config.yaml
hidden_size: 224
n_experts: 16
routed_scale: 2.0
init_std_router: 0.00805
vocab_size: 16384
norm: "rmsnorm"
init_std_down: 0.0
learning_rate: 0.00834
Below are experts of layer 3 (counted from 0) of a mixture-of-experts language model. Rows are named router (the router's row for the expert), gate (a neuron's input weights, with its number), up (a neuron's input weights, with its number) and show model dimensions 112-223. Each number is 128 + 32 x the weight over its row's rms, rounded and kept within 0 to 255.
Before each expert's rows: "mostly gets" lists some tokens that are sent to it at least half of the time; "comes after" lists some tokens at least twice as common just before its tokens as in all text. This comes from a sample of Wikipedia text that the model never trained on. Tokens count by the router's weight.

# expert 11
mostly gets: " were", ", which was", ", was", " had been", "s were", " was"
comes after: "1", " | ", "2", " was", " (", " in "
router [116 122 168 157 136 146 100 157 112  78 111  52 156 158 121 153 160 100 177  85  82 148 100 104 195 102 117 106  95 108 158 150 167 116 164 167  70  64 150 117 117 182 175  99  95  86 130 146 126 158 180 153  88 135 136 148 148 166 127 182 105 154 119 134 129  86 163  56  83 107 118  66 135 156  96 114 122 164 115  89 145 150 121 123 170 104 145 100 137 114  78  89 150 157  97 182 123 201 152 109 118  26  86  92 130 105 165 110 169 104  76 118]
gate0 [130 129 135 108 163 148 127 128 104 122 182  82 120  54 141 118 120 123  82  80 113 188 136 191 109  91 107 184 162 113 144  79 155 185 130 117 118 135 118  52 227 106 148  71 106  28 131 137 163 120 145 156 102 149 157 139 141 168 142 195 178 125 110 174 110 152 109 142 145  79 107 156 155 136 153 149 128 101 135 125 150  89 100  90 146 125 156 171 168 129 127 183 102 149 143 132  80 151 117  86 111 130 115  93 113  91 155 112  80  76 142 138]
up0 [159 136 128 158 116 106 135 132 174 148 134  92  90  76 140 145 175 149 132 212 127 119 148 156 104  95 172 107  77 109 115 105 114 103  88 156  77  94  96 121 187 125 158  28  48 119 151 129 100 119 142 126 159 150  84 107 172 142 151 132 162 138 148  98 185 128 153  98 162 162 163 154 159  68 192  96  98 132 151 134  48 117 119 141 144  61 118  96 104 102 163 138 136 157 126  96 101 156 112 150 135  88 151 138 150 123 180 157 145 167 134 115]
gate1 [131  38  91  96 172 114  94 164 164 139  83 157 152 151  77 158 142 129  98 104 121 132 115 136 155 132 122 167 110 108 115  92 128 130 159 135 105  86  65 127 155 161 153 121  61 161 120  94 156 173 114 108 120 102 173 127 136 147 120 102 143  68 143 171 133 124 107 145 130 154 119 122 173  66 130 116  95 144 102 104 123  94 136 100 111 141 159 117  81 176  44 102 127 170 116 112 161 120  74 161 109 209 100 127 110 136 128 105 124  83 143 163]
up1 [132 141 132 139  92 115 155 106 133  87 122 106  91 150 128 101  88 164 108 212 166 140 115 130  92 133 153 133  96 104 123 145 158 137 158 153 137 183 114 165 123  99  99 113 176  80 171 141 146 161  61 152 123 128 132 151 117 151 180 122 172 102 134 119 139 125 190 111 101  84 153 151 122 184 151 131 134 143 135 131 166 150 112  76 104 162 159  90 124  94 179 170 105  50 124 146 135 142  83 129 115  94 127  75 153 103 121  97 161 149 103 145]
gate2 [120 110 120 160 126  92 109 140 138 138 153 184 114  97 176 183  89 123 120 152 115 117 111  73 163 102  69 159 127 133  61  91  96 137 135  91  94 125 112 169  99 161 108 120 190 108 117 134  82 157 107  91 109 108 147 155 133 142  68  13 160 166 142 111 168 154  91 115 119 114 105  98 160 168 134  59 147 143 103 146 194 129 143 151 141 157 128 110 108  96 131 144 198 118 123 119  75 145 128 113 154 110 110 166 169  89 123 122 117 137 127 144]
up2 [100 129 108 134  88 131 102 148 180 129 151 128  96 120 117 139 125 117  60 111 110 122  83 121  51 122 199 127 150 131  71 195 113 106 126 156 140 141 122 174 127 144  77 114 181 163 117 110 121 188 141 177 146 175 134 140 172 137 112  55 135 106 119 110 149 130  91 136 146 116 125  52  97 117 174 148  69 166 130  98 132 162 115 170 166  70  93 148 126 120  98 141 124 130 132 108 101  81 114 132 154 171 149 104 124 167 147 132  51 119 190 202]
gate3 [ 55 140  54 107 171 145 121 114 142 124 180 142  80 145 196 181 172 145 110 104 213 150  98 128 165 120  97 116 100 115 112 138 144  95 164  62 156 115 108 173 119 144 156 100 106 120 197 145 124  88 142  91  95 117 141 161 155 167  90 159  88 105 128 152 130 175 117 144 161 122 135 110 160 206 107 147  88 145  82 167  77 160  95 128 153 144 104 134 133 173 129 110 156 128 129 175 170 106 132 100 115 127 124 109 134 158  80 162 143 120 123 103]
up3 [139  88 114 168 122  93 152 139 168 146  81 120  54 133 160 157 167  77 133  88  61 112  56 163 144 117 124 143 179 139  96  96 160 109 114 156 142 167 141 156  80 132 131 180 123  92 153 178 135 164 127  96 125 135 175 143 100 137 120 124  86 140 171 136 131 144  96 118 141 118 150 166  93 112  99 194  77 105  83 133 149 104 166 116 152 134 124 114 215 129 149 113 155 129  75 113 141 147 135  76 112  95 118  91 103 126 104 102 111 103 112 111]
gate4 [147 134 185 152 187 121 113  89  97 167  59 164 130 137 213 151 205 172 128  94 115 122 137  73 164 120 114  77 122 113 111 159  87 116 132 111 148 133 136 127 178 132 115 124 106 133 114  87 129 107  52 192 114  98 118 122 152 145 111 111 131 174 169 149 157 120 133 104 127 173 157 160 120 152  80 116 146 176 117 132 109 109  81 127  49 120  94 135 146 157  72 137 150 195 155 132 151 112  97 101 173 132  39 100 153 140 140 118 147 169 119 105]
up4 [ 86 128  67 186 148  82 145 211 157 123 157 128 130  77 129 100  79 139 134 132  92 154 129 114 111 134 133 125 180  78  95 131 171 168  87  91 157  80 108 148 105 164 100 110  74 135 185  75 129 170 165  87  86 145 133  96 120  94  87 148 155 139 129 118  72 202 127 139 163 129 102 118 151 103 118 107 161  69 118 127 157 141 113 162 120 141 127 139 147 109 152 141  79 115 135 167  92 110  75 127 138  91  82  69  82  84  58  99  97 148 175 130]
gate5 [155 123 109 105 139 100  77 201 126  46 107 132  85 112 153 110 127 135 197 127 105  96 152  68 143 206 135 145 142 132 167  74 175 138 147 138 152 136 157 110 133  83 134 149 156 189 185 147 162 168 180 119 103 168 112  70  96 159 121 111 109  93 115 102 149 100 127 130 133 144 136 176 141  69 122 132  75 165 130  98 140 101 217  82 135 164 127  86  91 151 101  97 108 152  95 151 116 107 161 130 118  94 182 128 186 109 128 164 126 104 126 172]
up5 [162 113 156 157  95 121 122 177 129 145 124  93 149 106  41 173 108 134 122 140  86 101 255 125 132 146 110 108 104 150  84 135 121 123 120 147 148  93 142  80 145 164 118 112  92 113 118  61 106 138 118 135  75 128  60 140 172 121 125  99 143  66 192 131 144 148 116  95 224 128 102 118 126  66 124 157  54  96  66  94 109 169 109 145 110 118 145 143 105 137 135 120 157 159  97 151 147 159  71  74 144 118 158 150  99 100 134 144 114 134 181 120]
gate6 [172  95 103 118  92 159 145  93 120 102 167 119 113 160 178 153  96 145 142 165 124  93 101 107 130  58 155 121 139 148 134 175 153 116 136 171 153 146 107 105 137 106  83 135 114 157  84  74 107 117 118 141 156 137 135 163 142  85 110 195 126 132 157 100 118 101 152 130 106 116 155 125 134 111 133 101 132  83 112 101 141  64 147 121 116 139  89  83  42 125 171 130 132  99 130 160 104 115 120 154 169 101 197 111 152 154 104 105 137  86 173  72]
up6 [ 85 169  65 121 112 145  95 135 155 146  92  90 105 109 170 126  68  91 135 125 109 110 129 161  79  83 115 153 168 143 111 121 147 127 134  86 101 135 145 125 169 103 101  75 117 143 179 150 116 180  89 105  92 128 127 167 181 178 149  96 156  88 117 141 156  67 122 158 161 178  95 143  59 125 141  96 114 116 118 186  83 135 105  97 145 156 126 133 190 102  69 193 122 121 174 160 159 143 127 142 119 166  55 127 132  75 165 128 110 137 157 187]
gate7 [154 114 203 158 138 116 167  75 115 110 111 127 138 170  79 101 156 114 137 129 169 100 123 103  27 162 132 122  82 149 119 122  18 147 167 170  94 133 157 140 142 136 143 135 115 105  73  57 142  78 187 118  89 104 126 114 113  96 106 159 134  97 126 179 155  95 133  54 108 187 134 144  89 123 177 201 155 110 136 136 115 184 112 169  67 126 127 135 137 104 153 171 161  69  95 151 129 143 153 145 156 145 140 191 119 150 131 120 116 128 135 144]
up7 [118 112 137 196 186 143  89 145 151 124 151 163 128 197 159 100  91 110 100 104 128  94 152  59 119 187 141 118 129  63 112 122 176  94 163 158 169 188  91 124 121 232 104  91 113 133 101  75 150  99  93 124 140 139 153 183  85 125  98 160  85 109 100 114 108  96 108  96 152  90 129 131 120 153 155 114 128 186 130 130 130 106 142 111  78 137 146 146  78 148  95 100  94  99 110 108 235 133  81 159 119 182 136 140 187 124 152 187  86 146 130 151]
gate8 [130 150 146  78 171 146 111 135 142 137 154 171 196  67 141 106  91 111 127 162 176 145 124 164 109 157 209 127 140 160 125 118 139 139 125 118 109  79  85  83 106 177 216 134 164 131  92 100 166 153 172 146 156 111 150  31 105  80 162 104 127 146 152 177 122 138 173 114 156 129 113 145 149 130 151 107 122  83  98  63 147 186 158 138 133 136 141  60  72  73  68 135  88 159 148 129  97 124  93  81 124 216 143 127 111 135 143 180 135 130 154 102]
up8 [145  83 106 115  50 126 147  90 144 109 127 125 150 104 186 131 182 106 138 100 203 175 128 138 109 114  90  97 146 103 138  92 159  87 144  93  98 137 121 119 137 171 118 117 110 144  77 149  80 140  97 184 124 134 184 165 156 100 121 121 151  83 120 128  94 119 126 134 120 133 123 128  70  64 159 113 131 124 213 150  98 132 111 111 114 120  98 147 159 111 114 116 138 118 142  95 167 106 146 111 117 114 104  63 159 132 125 161 139  50 145 101]
gate9 [116 131 154 148 165 145 106 144 118  24 162 132 122 147 141  98 108 140  91  28 119 101 120 116 150 151 130 154 135 125 107 145 170  77 131 146  58  91 144  94 111 125 145 164 150 135 112 113 102 143 146 126 148 181 145 144 189 197  96  85 117 165 114 106 120 154 153 144 112  92 115  70 134 142 128 170 105 104 158 149  61 142 131 175  87 112 145 155  73  87 129 137 166 127 120 151 154 148 159 176  87 203 109 138 148 147 232  60 135 139 160 154]
up9 [175 112 148 141 106 149 111 143 134 109  82 169 127 155 137 126 158 145  86 104 130 146 156 163  75 126 159 158 155 181 110 105 151 149  87 124 193 140 163 161 112 148 185  96  48 145 159 132  93 129 140 119 130  59 150 165 136 143 116 123 159 147 112 144 171 150  95 147 106 122 186 103 190 149 110 155  39 123 106 163 159 117  74 164 105 126 185 150 111 116  80 187  65 127 154 154 121 135 114 210 156 112 103 149 122 102 175 111 137 145 114 102]

# expert 7
mostly gets: "\n", "\n\n", "| ", " In ", "- \"", "|"
comes after: " |", ".", "\n", ")", " |  |", "\n\n"
router [118 122 165 148 129 120  56 120 105 102 103  51 123 145 113 131 127 128 182 106 117 158 110  88 176 149  95 101  97 107 183 158 150 136 121 186  55 105 156  79 150 176 160  92 112 138 119 132 130 150 153 166  91 126 142 122 170 120 135 135 100 156 128 114 117  89 184  54 145 134 121  90 120 122  63 106  88 137 105 133 150 152 101 133 170 106 166 104 146 124  85  68 106 129  96 172 115 163 128 102  94  87  93 118 165 134 103 140 175 148 125 131]
gate6 [142 100 150 168 137  90 143 156 124 102  93 115 144 118  70  84 152  97 172 126  87 106 121  73 161 153 103 137  96 200 152 130  94 107  70 126 138  96 108  72 174 142 141 111 130 139 103  97 120 116 162 135 169 104 128 155  87 166 132 132 106  86 155 176  67 113  73 147 154 103 101  41 169 127 157 134 180 117 166 117 103 130 107 180 131 116 110 144 162 103  48  98 127 122 135 168 126 147 100 127  98 155 110 167  83 121 156 133 184  58 112 131]
up6 [ 85 152  40 120 128 155 125 105 139 163 194 183 101 120 203 122 138 184  86  91 223 128 113 235 113  79 134 129 154  99 109 124 155 154 155 113 109 160 115 107  46 124 125 122 112 103  91 179 172 107 162 116 100 128 130  85 175 108  72  98 200 101 183  76  90 115 136  84 116 127  82 159 158 153 149 144 105 138 126  10 157 201 143 106 148 164 110 129  69 142 121 111  78  85 140 160 119 142 158  72 129 100 128 143 166 108 114 123 115 168 121 160]
gate7 [131 118  77  60 101 104 118 143 152 108 185 112 178 160 152 151 163 135 146 160 115 181  99 111 153 150 157 102  90 136  40 166 126 127  94 181 143  57  80 122  95  57 113  67  59 145 140 237  80 110 187 135  70 122 101 119 148 132 112  85 168 152 118 111  92 101 129 152 132 137  95 138 146 107 127 103 189 143 140 150 123  82  83 169 113  87 105 159  56 158 126  95 141 117 161 104 127  96 104 146 145  79 124 158 166 110 144 152 110 161  85 127]
up7 [130 153 112 183 128 157 189  97 155 145  89 147  75 106  83  88  89 129 129 128 147 166  93 167 106  93 145 154 138 142 204 110 141 122 109 118 154 190 138 104 154 140 135 140 188  99  96  36 110 163  77 125 200 105 165 100 109 100 124 183 129  79 117  79 141 156 150 116 115  87 135 103 124 111  74 125  78 121  96  91 110 209 152  72 122 191 128  86 166 105  97 149 166 125 140 147 155 168 162 107 107 170 147 123  73 119 122 141 139  91 175  72]
gate8 [ 99 128 144 120 113  94 159 114  58 136 103 105 163 204 112 168 138 171 141 106 142  93  92 167 129 108 140 182 149 139 119 125 108 134  99 102 133 138 111 132 129 138 132 142 159 147 129 149 152 153 144 195 145  88 123  68 135  94 168 219 154 191 184  86 155  88 135 128 199 166  85 152 135 103 116 194 100 147 131  99 148 166 141  78 130 105 100 149 179 101 190 127  91 165 114 154 188 165 162  95 145 165 131 122 135 152  89  83 150 151 207 115]
up8 [128 129 111 120  74  94 142 110 135 145 115  75 131 115 204 121  99 101 122  79 175 108 103 143 130  62 115  98 101 135  88 111 122 109 119  98  94 133 111 155  57 139 148  73 140  88 158  83 129 104 127 103 176 146  69  79 132 132 148 174 128 135  81 127 159 185 114 113 100 148 113 106  72  85 113 123 156 117 127  48 157 133 154 143 140 156 130 121  57 156 130 125 194  98 131 103 126 112 124 170 141 126 139 123 124 182  85 102 129 108 128 124]
gate9 [ 89 174 135 105 161 141 176 155 111 123 112 112 138 152 121 108 158 169 139 179  88 176 150 122 148 103  93 133  97 160 106 150  54 153  38 120 157 108 140 105 154  42 114 161 133  88 119 120 156 161 113 110 150  96 107 130 114 111 142 107 155 131  99 140 128  84 188 125 135 196 121 140 144 138 115 126  57  72 102 127 126  94 121 147 170 108 191 134 100 187 174 129 174 118 198  77 136 110 138 127 114 127  77  60 161 146 108 153 130 100 116 131]
up9 [162 150 155 110  83 109 122 143 114 107 133 199 150 129 164 138 111 129  84 103  97 136 102 135  72 193 100 161 154  84 141 161 109  87 126  85 141 120 114 146 109 124 167 167 121 120 118 124 168 128 103 136 157 117 118  96 127 136 123  56 116 244 111  74 164  76 194 109 141 201 107  78  94 159  76  88  99 140 179 141 104  89  82 185 175  87 117 152  94 109  90 104 110  82 117 175 122 103 111 112 165 138 169 168 128 181 139 120 163 138 115 151]
gate10 [120 115 213 135 105 123  52  80 118 111 144 146 149 171 109 135 189 102 178 122 133  99 142  74 206 127 170  84 128 149 131 111 125 131 184 174  95 132 154 182 130 175 181 150 173 132 172 135 145 126 135 144 131 167 126 118 119 113 130 133 167 135 149 167 143 157  92 132 166 129 115 104  77 153 172 133 104  96 135 157 151  95 144 158 100 128 142  74 137 159  81 159  68 154  97 115 152  87 126 123 153 166 150 173 132  57 162  96 139 137 145 190]
up10 [ 98 118 145  96  92 155 137 153  92 104  92 144 125 192 169 121 165 122 146  97 161  94 121 110 140 101 163 104  82 185  76  77 118 130 113 118 115 193 130 120  89 184 132 152  82  88 152 149 109 143 133 140 181 145 143 118 104  86  83 106 141 141 130 140 149 148  91 139 143 175 153  98 128  75 185 136 166 113 111 168  95 122  69 142 150 145 159 111 112 116 159 120 129 163 160 123 138  75 147 160 141  93 158 150 139  91  82  92 121 147 168 167]
gate11 [105 117 134 125 120 134 128 153  72 165  71 204 162 189 105 105 153  82  99 122  93 124 172 184 136 116 119  76 174 112 131 130 155 115  83 116 128 112  88 160  92 206 124  82 111 159 114 147 119 113  85 128 171  95 168 180  91  84 136 115 116 127 125 114 107 138  99 141 193 107 175 111 141 164 114  99 126 164  83 103 100 125 155 114 169 162 167 108 179 173 137 145 149 119 150 160 187 109 125 137 128  92  95 128 119 107 148 146  60 140 129 102]
up11 [138 101  79  90 126 124  65 135 126  90 127 102  94  97 131 183 170 151 117  78 113 147 147 110 175  84 118 127 123 160 139 133 128 127 141 149 160 159 147 119 153  92 164 134 165  87 146  46 172  97 144 128 147 155 102 104  95 185 102 140 192 124 101 153 159 158 111 132 100 186  71 150  95  55 143 150  83 104 159 134 116 152 128 148 155 127 119 108 125 119 126  68 105 152 175  98 109 110  97 156 106 216  80 123 127 153 131  65 200  60 117 127]
gate12 [186 173  83 120 109 202 133 126 127 121 113  96 115 158 139 102 122 165 149 150  98  95 112 100  92 111 138 130 144 172  82 105  85 148 154  72 173  47 100 141 108  93 163 122 134 165 148 143 124 149 126  93  94 156 191 126 131 164 149 130 137  88 105  76  76  93 127  99 123 115 106 196 204 139 136  93 121 125 132 160 117 166 119 167  59 110 122 152 133 215 142  79 138 101 207 180 139 144 203 102 125  98 169 142 101  76  87 164 107 117 125 149]
up12 [ 91 189 152 129 152  95 146 103 145 137 118 124  74 144 150 153 105  93 142 157 136 159 135 134 166 114 108  95 111  98 230 162 108  88 127 137 147 126 170 134 146 101 106 153 152  70 143  91 100 106  72 105 201  79 127  77 169  88  78 152  72 165 124  94 135 132  82 102 209 113 118  98 138 138 158 125 105 138  68 165 158 129 133 149 139  99 113 134 160  74 107 169 135 140 136  96 128 169 143 203 158 170 167 143 123 138 132 109 145 132 159 129]
gate13 [116  63 145 117 136 117 131 133 151  90 140 120  54 106 125  61 102 110 209 185 110 148 173 103 120 130  72  99  96 120 170 142 139 103 183 124 117 102  78 174 152 158 126 151 132 143 119  88 128 132 117 170 151 163 159 179 147  69  60 137  79 148 141 102 200 150 146  83 126 107 165  90  64 101 138  95 158 147 103 128  80 181 153 114 136 142 111 136 170 148 110 114 170 122 101 142 112  49 181 148 104 156 138  89 109  99 130 113 118 119 149 104]
up13 [134 172 154 163  84 157  79 197  80 149 100 118 176 157 106 163 131 122 133  97 147 100  96 107 134 176 133 167 103 107  47 120  88 156 114 149 164 101 124  88 100 169 150  87 135 144 114 135 184 102  84 142 126 125 110 153 131 185 158 131 160 120 112 135 105  87  97 119 138  91 148 165 168 139  76  51 122 153 143 124 225 145 147 153 132 109 121 123  90  68 157 123 104 129 150 134 142 156 102 123 148  83  78 139 111 101 109 140 114 155 132 141]
gate14 [140 129 137 144 139 110 145 133 153 154 118 141 143 133 169 125 195 103  98  66 116 147  89 143  85 138 172 128 152  87  79 154 142 126 122 129 193 130 145 123 110 139 156  97 152 117 123  74 129 159 133  66 138 136 168 162  89 143 130 125 165 104 150 120 132 161 130 120 183 115 149 193 109 156 127 158 106  47  97  62 133 103  79 114 122 133 146 107 111 138  58 153 119 197 164 131 113 152 131 107 184 117  47 138 143 132 131 127  89  92 174 134]
up14 [133 119 121 161 100 130 160 140 128  99 152 137 111 174 172 125 212 160 107 128 111 154 149 155 147 118 109  67 113 125 122 170 152 116 140 120 135  67 126 122 154 119  77  77 129 150 101 150 153 201 133 129 139 114 178 152 107  87 144 147  81 100 126  52  69 125 122 104 147  78 151 139 151 111  99 103 131 129 120 169 121 106 114 124  91 156 119  97  89 177 104 108  93 148 183 136  70 115 185  82 109 133  73 149 137  46 148 108 104 143 129 146]
gate15 [126 148  94  37 116 210 107  73 152 125 122 137 105 127 130 106 120 140 176 103 114 144 126 183 107 128 145 143 185 196 108 153 186 156 127 134 129 128 158 150 150 133 113  57  81 123  61 173 151 150 146 151 126  82  93 161  68 136 134 147 119 169 169 162 150 131  99 160  67 180  98 127 152  88 145  93 141 148  55 104 142 149 158 146 147 128 111 107 140 124 111 131 114 125 112 100 180 152 146 135 118 141 124 153 163  92 106 108 135 147 120 104]
up15 [129 163  99 100 116 121 126 120 181 186 114 129 119 171 148 137 129 206 148  80 106  78 119 179 170 153 153 110 138 182 143 160 124 122 102  74 116  93 141 154 109 172 105 138  94 222 142 155 160 135 164 158 126  68 125 141  62 110 150 104 147 165 136 123 193 107 124 129 140 116 110 135 105 115 134 106 125 156 106 206 141  73 113 170 126 113 100 161 124 103 113 117  99 116 134 129 113 122 101 108 166 124 130  82 156 114 117 119 117 114 114 119]

# expert 2
mostly gets: "- Coordinates: ", "Scientific classification", "- Born: ", "- Born:", "- Country:", "- Kingdom: Animalia"
comes after: "\n", "1", "\n\n", "2", ", ", "| "
router [139 122 180 138 145 150 134  86 109 147  89  81 122 126  94 119 149 120 149 100 116  91  64  69 129  92  98 116 106 155 178 145 142 174 150 119  60  82 143 145 161 170 151 111 116  66  95 143 167  97 182 165  99 139 124 124 150 185 143 162 122 127  90 148 132  60 181  97 150 139  81  41 146 152 107 154  97 191 119 148 128 128 157 104 173  99 206 100 123  96 117  94 126 148 121 194  99 196 146  96 108 118  74 104  89  88 112 122 156 120  82 149]
gate0 [127 166 120 164 192 128 143 110 117 126 179  91 132 113 100 127 168 165 189 142  51 103  94 127 116 135  93 163  90 179  99 128  56 186 152 113 131 134 138 122 191 106  88 130 117 107 115 141 164 108 117  74 143 116 108  99  97 129 104 140  86  77 126 130 111 102 135 117 145  72 105 105 136  73 118 137 169 170  66 167 187 178 127 171 121 113  99 117 160 148 163  58 145 157 168 151  62  75 134  78 163 158 139 168  75 109 141  79 173 112  93  95]
up0 [145 157 164 135 120 125  88 165 148 109 178 134 151 100 130 158 192 181 150  71  97 114 165 134 105 160 123 114 105  93 123 132 143  93 111 144 130  93 122  75 110 121  71 119 181 108  86 148 114 134 144 119 150 131 112 114  67 175 133 143 152 104 105 182 123  59 122 122  79  91 177 156 142 100 186 158 131 176 146 145 228 160 122 112 114 123 100 158 117 147 132  81 118 162 146 138 105  82 196  64 135 217 135 169 137 119 138 147 124 126  86  86]
gate1 [136  96  98 138 114 121 111  97  76 161 117 177 117 118 169 116 114 176 132 145 136 129  49  98 202 159 173 123 180 184 140 106 126 195 110 153 138 143 188 151 123 107 151 172 103 135 139 105 147 114  88 182  87  69 111 137 143 105 160  94 165 132 114 159 111 129 134 109  95 149 109 137  99 143  72 159 155 138  93  88 138 154 162 112 162 124 199 176 162  92 119 133 129  90  98  93  98 123 151 245 141 195  62 152 128 117 146 117 134 113 122  73]
up1 [120 120 120  63 173 115 134  90 120  83 135 159 114 121  68 115 135  59  96 113 153 114 150  88 125 102 129 110 120  48 152 123 169 108 121 141 154 132  61 134 181 144 163  90 144 128 128 139 142 147 171  90 131 170 153 129 118 146 120 117 102 122  88 161 136 127 176 114 140 117 157 149 144 133 124 154  73 176 145  88 140 111  77 109 154 130 127  98  89 147 106 119  44 213 131 157 110 120  98  61 111 148 120 105 123 172 119 151  78  85 143 112]
gate2 [113 144 101 157 100 127 140 117 168 103 136 123 168 146  79 116 142 128 123 168 101 146 136 134 143 154 175 115  94 162  95 128 148  86 120 159 144 150  55  89 172  80 103  64 139 125 128 150 127  77 140 136 107 126 173 111 150 137 134 194 163 128 158 180 118 118 161 120 115 145 188 168 137 134 161 196 111  84 130  91 163 143 130 154 150 129 119 119 114 140  70  75  88 113 144 142 117 138 162 195 106 124 116 117 126 152  99 131 118 144 115  78]
up2 [112 154 122 146  86 131 128 104 157 182 122 163 155 107 128 148  93 112  97 142 141 134 145 121 121  97 123 104 175 135  82 112 112 152 139 117 147 105 144 169 144 119 155 125 151 175 168 177 140 204 107 125 143 145  92 104 159 129 107  98 157  86 106 123 146  97 144 176 101 178  90 120 185 113 132 109 160 159 165 137 140 118  99 137  80 205  88 215  46 153 176 129 173 100 131 104 162 125  91 126 134 138 151 134 139 115 132 117 121  96 125 160]
gate3 [123 159  89 133 152 173 154 127 123 153 139  90 121 144  93 118 102 108 151 154 201 129 164 204 144 140 159 170 172 153 159 164 157  75 139  95 168  75 161 166 126 163 121 195 154 154 127  91 182  98 106 173 108  98 133 131  72 135 145 156  78 111 128 152 142 106 120 170 128 146 123  92  72 147  76 117 129 158 117 135  95  62 126 136  89 138 136 105  73 150 149 157 158 148  83  58 133 121 105  33 129 146 190 109 142 180 127 111 114 153 150 165]
up3 [160  98  99 109 171 107 182 146 106 108 126 148 109 120  88 136 105  92 104 111 175 180 141  92 157 162  37  93 134 120 112 101  85 131  92 104 140  78  97 119 115 112 149 122 130 135 161 110 111 145  76 155 101 111 152 105 164 104 109 145 124 100 157 145 159 148 136 122 140 130  71 123 107 190 118 132 137 114 107 121 124 178 166 138 176 154 117 125  80 133  96 167 137 118 136 132 162 103 104  85 105 130 109 109 123 104 141 167 124 160 116  98]
gate4 [127 132 129 147  68 138 131 122 134 157 130 150 169 119 141 124  98 110 180 141 121 128 179 162  73 111 135 113 116 134 115 115 119 145 153  75 102  91 111 171 101 162 135 164  85 147 115 156 172 159 136 150  71 157 106 137 183 155 124 113  88  79  63 141  74  81 161 132 201  84 156 116 105 139 182 135 137 134 103 163  71 143 185  92 191 122 181 161 141 140 193 129 144 164 128 153 124 147 167 158 101 135 114 116  82 163 122 200 147 131 133 134]
up4 [129 129  89  86 108 100 103 155 153 106 158 182 108 116 120  98 169 141  89 114 150 133 108  76 128 135 186 106 131 130 137 128 134 141 173 158 140 124 165  76 118 139  85 114 163 135 121  67  73  72 193 144 169 116 123 140  92 115 154 122 150 145 145 144 162 158 112 133  46 199 121 126 129  87  91 127 184 122 166 156 152  90  84 175 130 116 113 135 125 119 107 139  85 115  85 123 112 122 171 126 144  69  99  97  65 104 123 105 113 134  92 148]
gate5 [161 116 137 127 127 121 101 120  69 111 180 126 156 116 125 177 131  94 120 141 156 107 145 137  93 107 105 110 176 156 168 124 126  96 156 123 189 102 127 176 157 116 144  95 121 132 138 121 178 129 120  61  85 121  90 114 103 192 121 106 185 147 145 130 115  94 166 158 114 184 141 107  80 111 161 148 157 139 139  90 135 108 153 134 126 175 163 108  58 128 118 134 131 181 125 128 120  83 117  79 111 104  97 106 117 137 152 127 173  84  32 111]
up5 [159 111 111 142 146 176 138 185 186 125 135 122 117 126 106 152 103 115 104  99  50 143 115  84 172 151 151 117 113 138 108 161  64 145 122 130 131 149  87 146 103 108  86 109 115 115 151 154 113 152 116 189 160 146  88 114 135  70 177 129 114 160 189 133 146 122 144 124  93  18 147 113 148 188  58 106  81  61  80 128 166 115 108 190  86 101 102 142 122  75  93 165 126 126 145  89 141 104 109 171 131 131 140 168 115 126 167 132 114 161 145 137]
gate6 [151 140 141 119 128 100 131 145  97 105  86 120 146  94 163 173  98 117 172 128  91 153 116  99 134 169 178 119 137 108 114  92 118 117 230 120 118 133 131  96 113 159  80 117 133  94 149 100 115 204 158 114 111 138  74  71 135 117 127 126  78 180 119 163  97 100 103 151 105  68 133  72 120 103 116 142 107 112 159 156 165 162 132 135 164 143 141 145 188 151 149 124 126 148 176 181  80 158 170 164 106 105 126  66 101 180 163 133 130 173  81 122]
up6 [107 128 105 182 111 147 172 121 126 129 113 110 167 117 142 129 110  80  99  92 121 151  83 117 100 212 155 143 144 165 101 121 134 142 142 103  95  92 188  91 209 125  78  93 152 109 110 133  87 164 118 117 116  81  62  69 130 131 169 112  97 117 174 143 117 153 118 119  71 142 166 129 133 121 124 142  90 158  96 109 107 129  48 123 153 113 137 120 188 147 164 184 138 159 182 169 150 165 163 172 197 131 138  96  97 174 106 174 110 139 102 136]
gate7 [159 150  62 150 136  90 166 138 131 102 141 140 144 142 147  97 176 104 145 153 130 150 162 106 133 152  79 123 163 127  95 104 188 109 174 116 141 131  97 123 101 114 139 146 151 113 123 186  96 115 166 156 171  89  89 153  85 152 128 128  54 154 168 108 164 109 144  82 132  84 115 137 190  96 171  77 139 139 165 171 128 177 156 191 149  88  80 143 134 138  76 162 133 158 144 165 119 151 139 203  69 130 106 163 112 119 128  89 113 150 116 113]
up7 [129 116 144 104 139  96 131  96 173 114 122 152 150  57 206 153 141 179 148 159 173 116 145 154  93 105 153 136 120 125 133 150 132  94  78 114  72  89  88  68 101 122 154 140 195 152 140 134 148  85 115 146 148 136 211 155 143 105  98 132 159  72 146 119 127 179 127 112 126  57  87 141  99 159 175 138 130 138 101  88 175  92 109 101  75 134  97  92 127  86 102 105 110  38 126 134 160  86 129 105 156  81 133 126 107 162 114  59 117  85 127 170]
gate8 [ 96 111 160 110  58 134 118 175 132  98 128 108  81 128 159 110  66 152 167 163 141 130 122 101 145 121 113  37 108 151  88 138 126 149 145 128 156 136 150  81  81 132 146 139 179 154  87  69 111 117  89 108 132 166 126 141 110 141 143  72 181 147  83 114 137 103  90 130 113 144 158  83  84 137 146 165 189 182  72  54 163 164 113 160 132 186 166 155 157  74 117 145 168 125 155 150 150 103 146 150 173 129 164 151  75  86 110 137 127 109 103  88]
up8 [117 120  96 121 195 106 118 125 110 140 149 116 203 149 142 150 188 112  90 121 134 113 160 156 156  98 129 209 166 139 141 141 167 119 163 136  98 146  93 153 133 161 145 131  79  89 147 166 118 125 172 143 151 126 155 127 148 111  92 189 134 176 185 168 137 148 116 141 139 122 128 187 168  90 129  87  84 100 197 177  92 125 149 124  96 155 110  80 101 165 124 144  66 163 132  90 171 124  98 101 101 115  96  84 157 121 135 146 123 167 157 146]
gate9 [145 126  85 157 170  66 117  79  87 148  84 115  69 122  82 139 148 152 102 134  78 112 166  93 125 131 145 119 102 105 161 185 123 119 102  97 132 114 124 158 153 123  98  72  94 103 107  85 117 130  84 128 112 152 102 133 120 131  89 119 124 105 200 165  92  79  55 161 168 179 137 114 149  97 138 159 112 130 123 178 128  72 117  97 129 117 147 182 120  86  80 100 113 128 152 124 129 116 123  99 124 111 125  88 120 128  76 148 112 109  80 125]
up9 [ 98 107 148 125 148  82 112  74 154  74 126 155 127  90 154 163 175  74 185 130 152 121 139 121  81 140 124  68 114 118  66 128  87 133 114 111  95 125 141 115 128  98 111 130 112 151 160 187  91  97 244 112 141 145 129 114 160 138 204 157 162 125 122 136 146 137 116 123 129 122 111 142 117  78 121 164 140  85 122 139  58 153 141 181  90 182 117 126 139 130 191  65 146 114 153 153 150 121 150 124 154  82 127 186 100 128 183 170 109 134 117 119]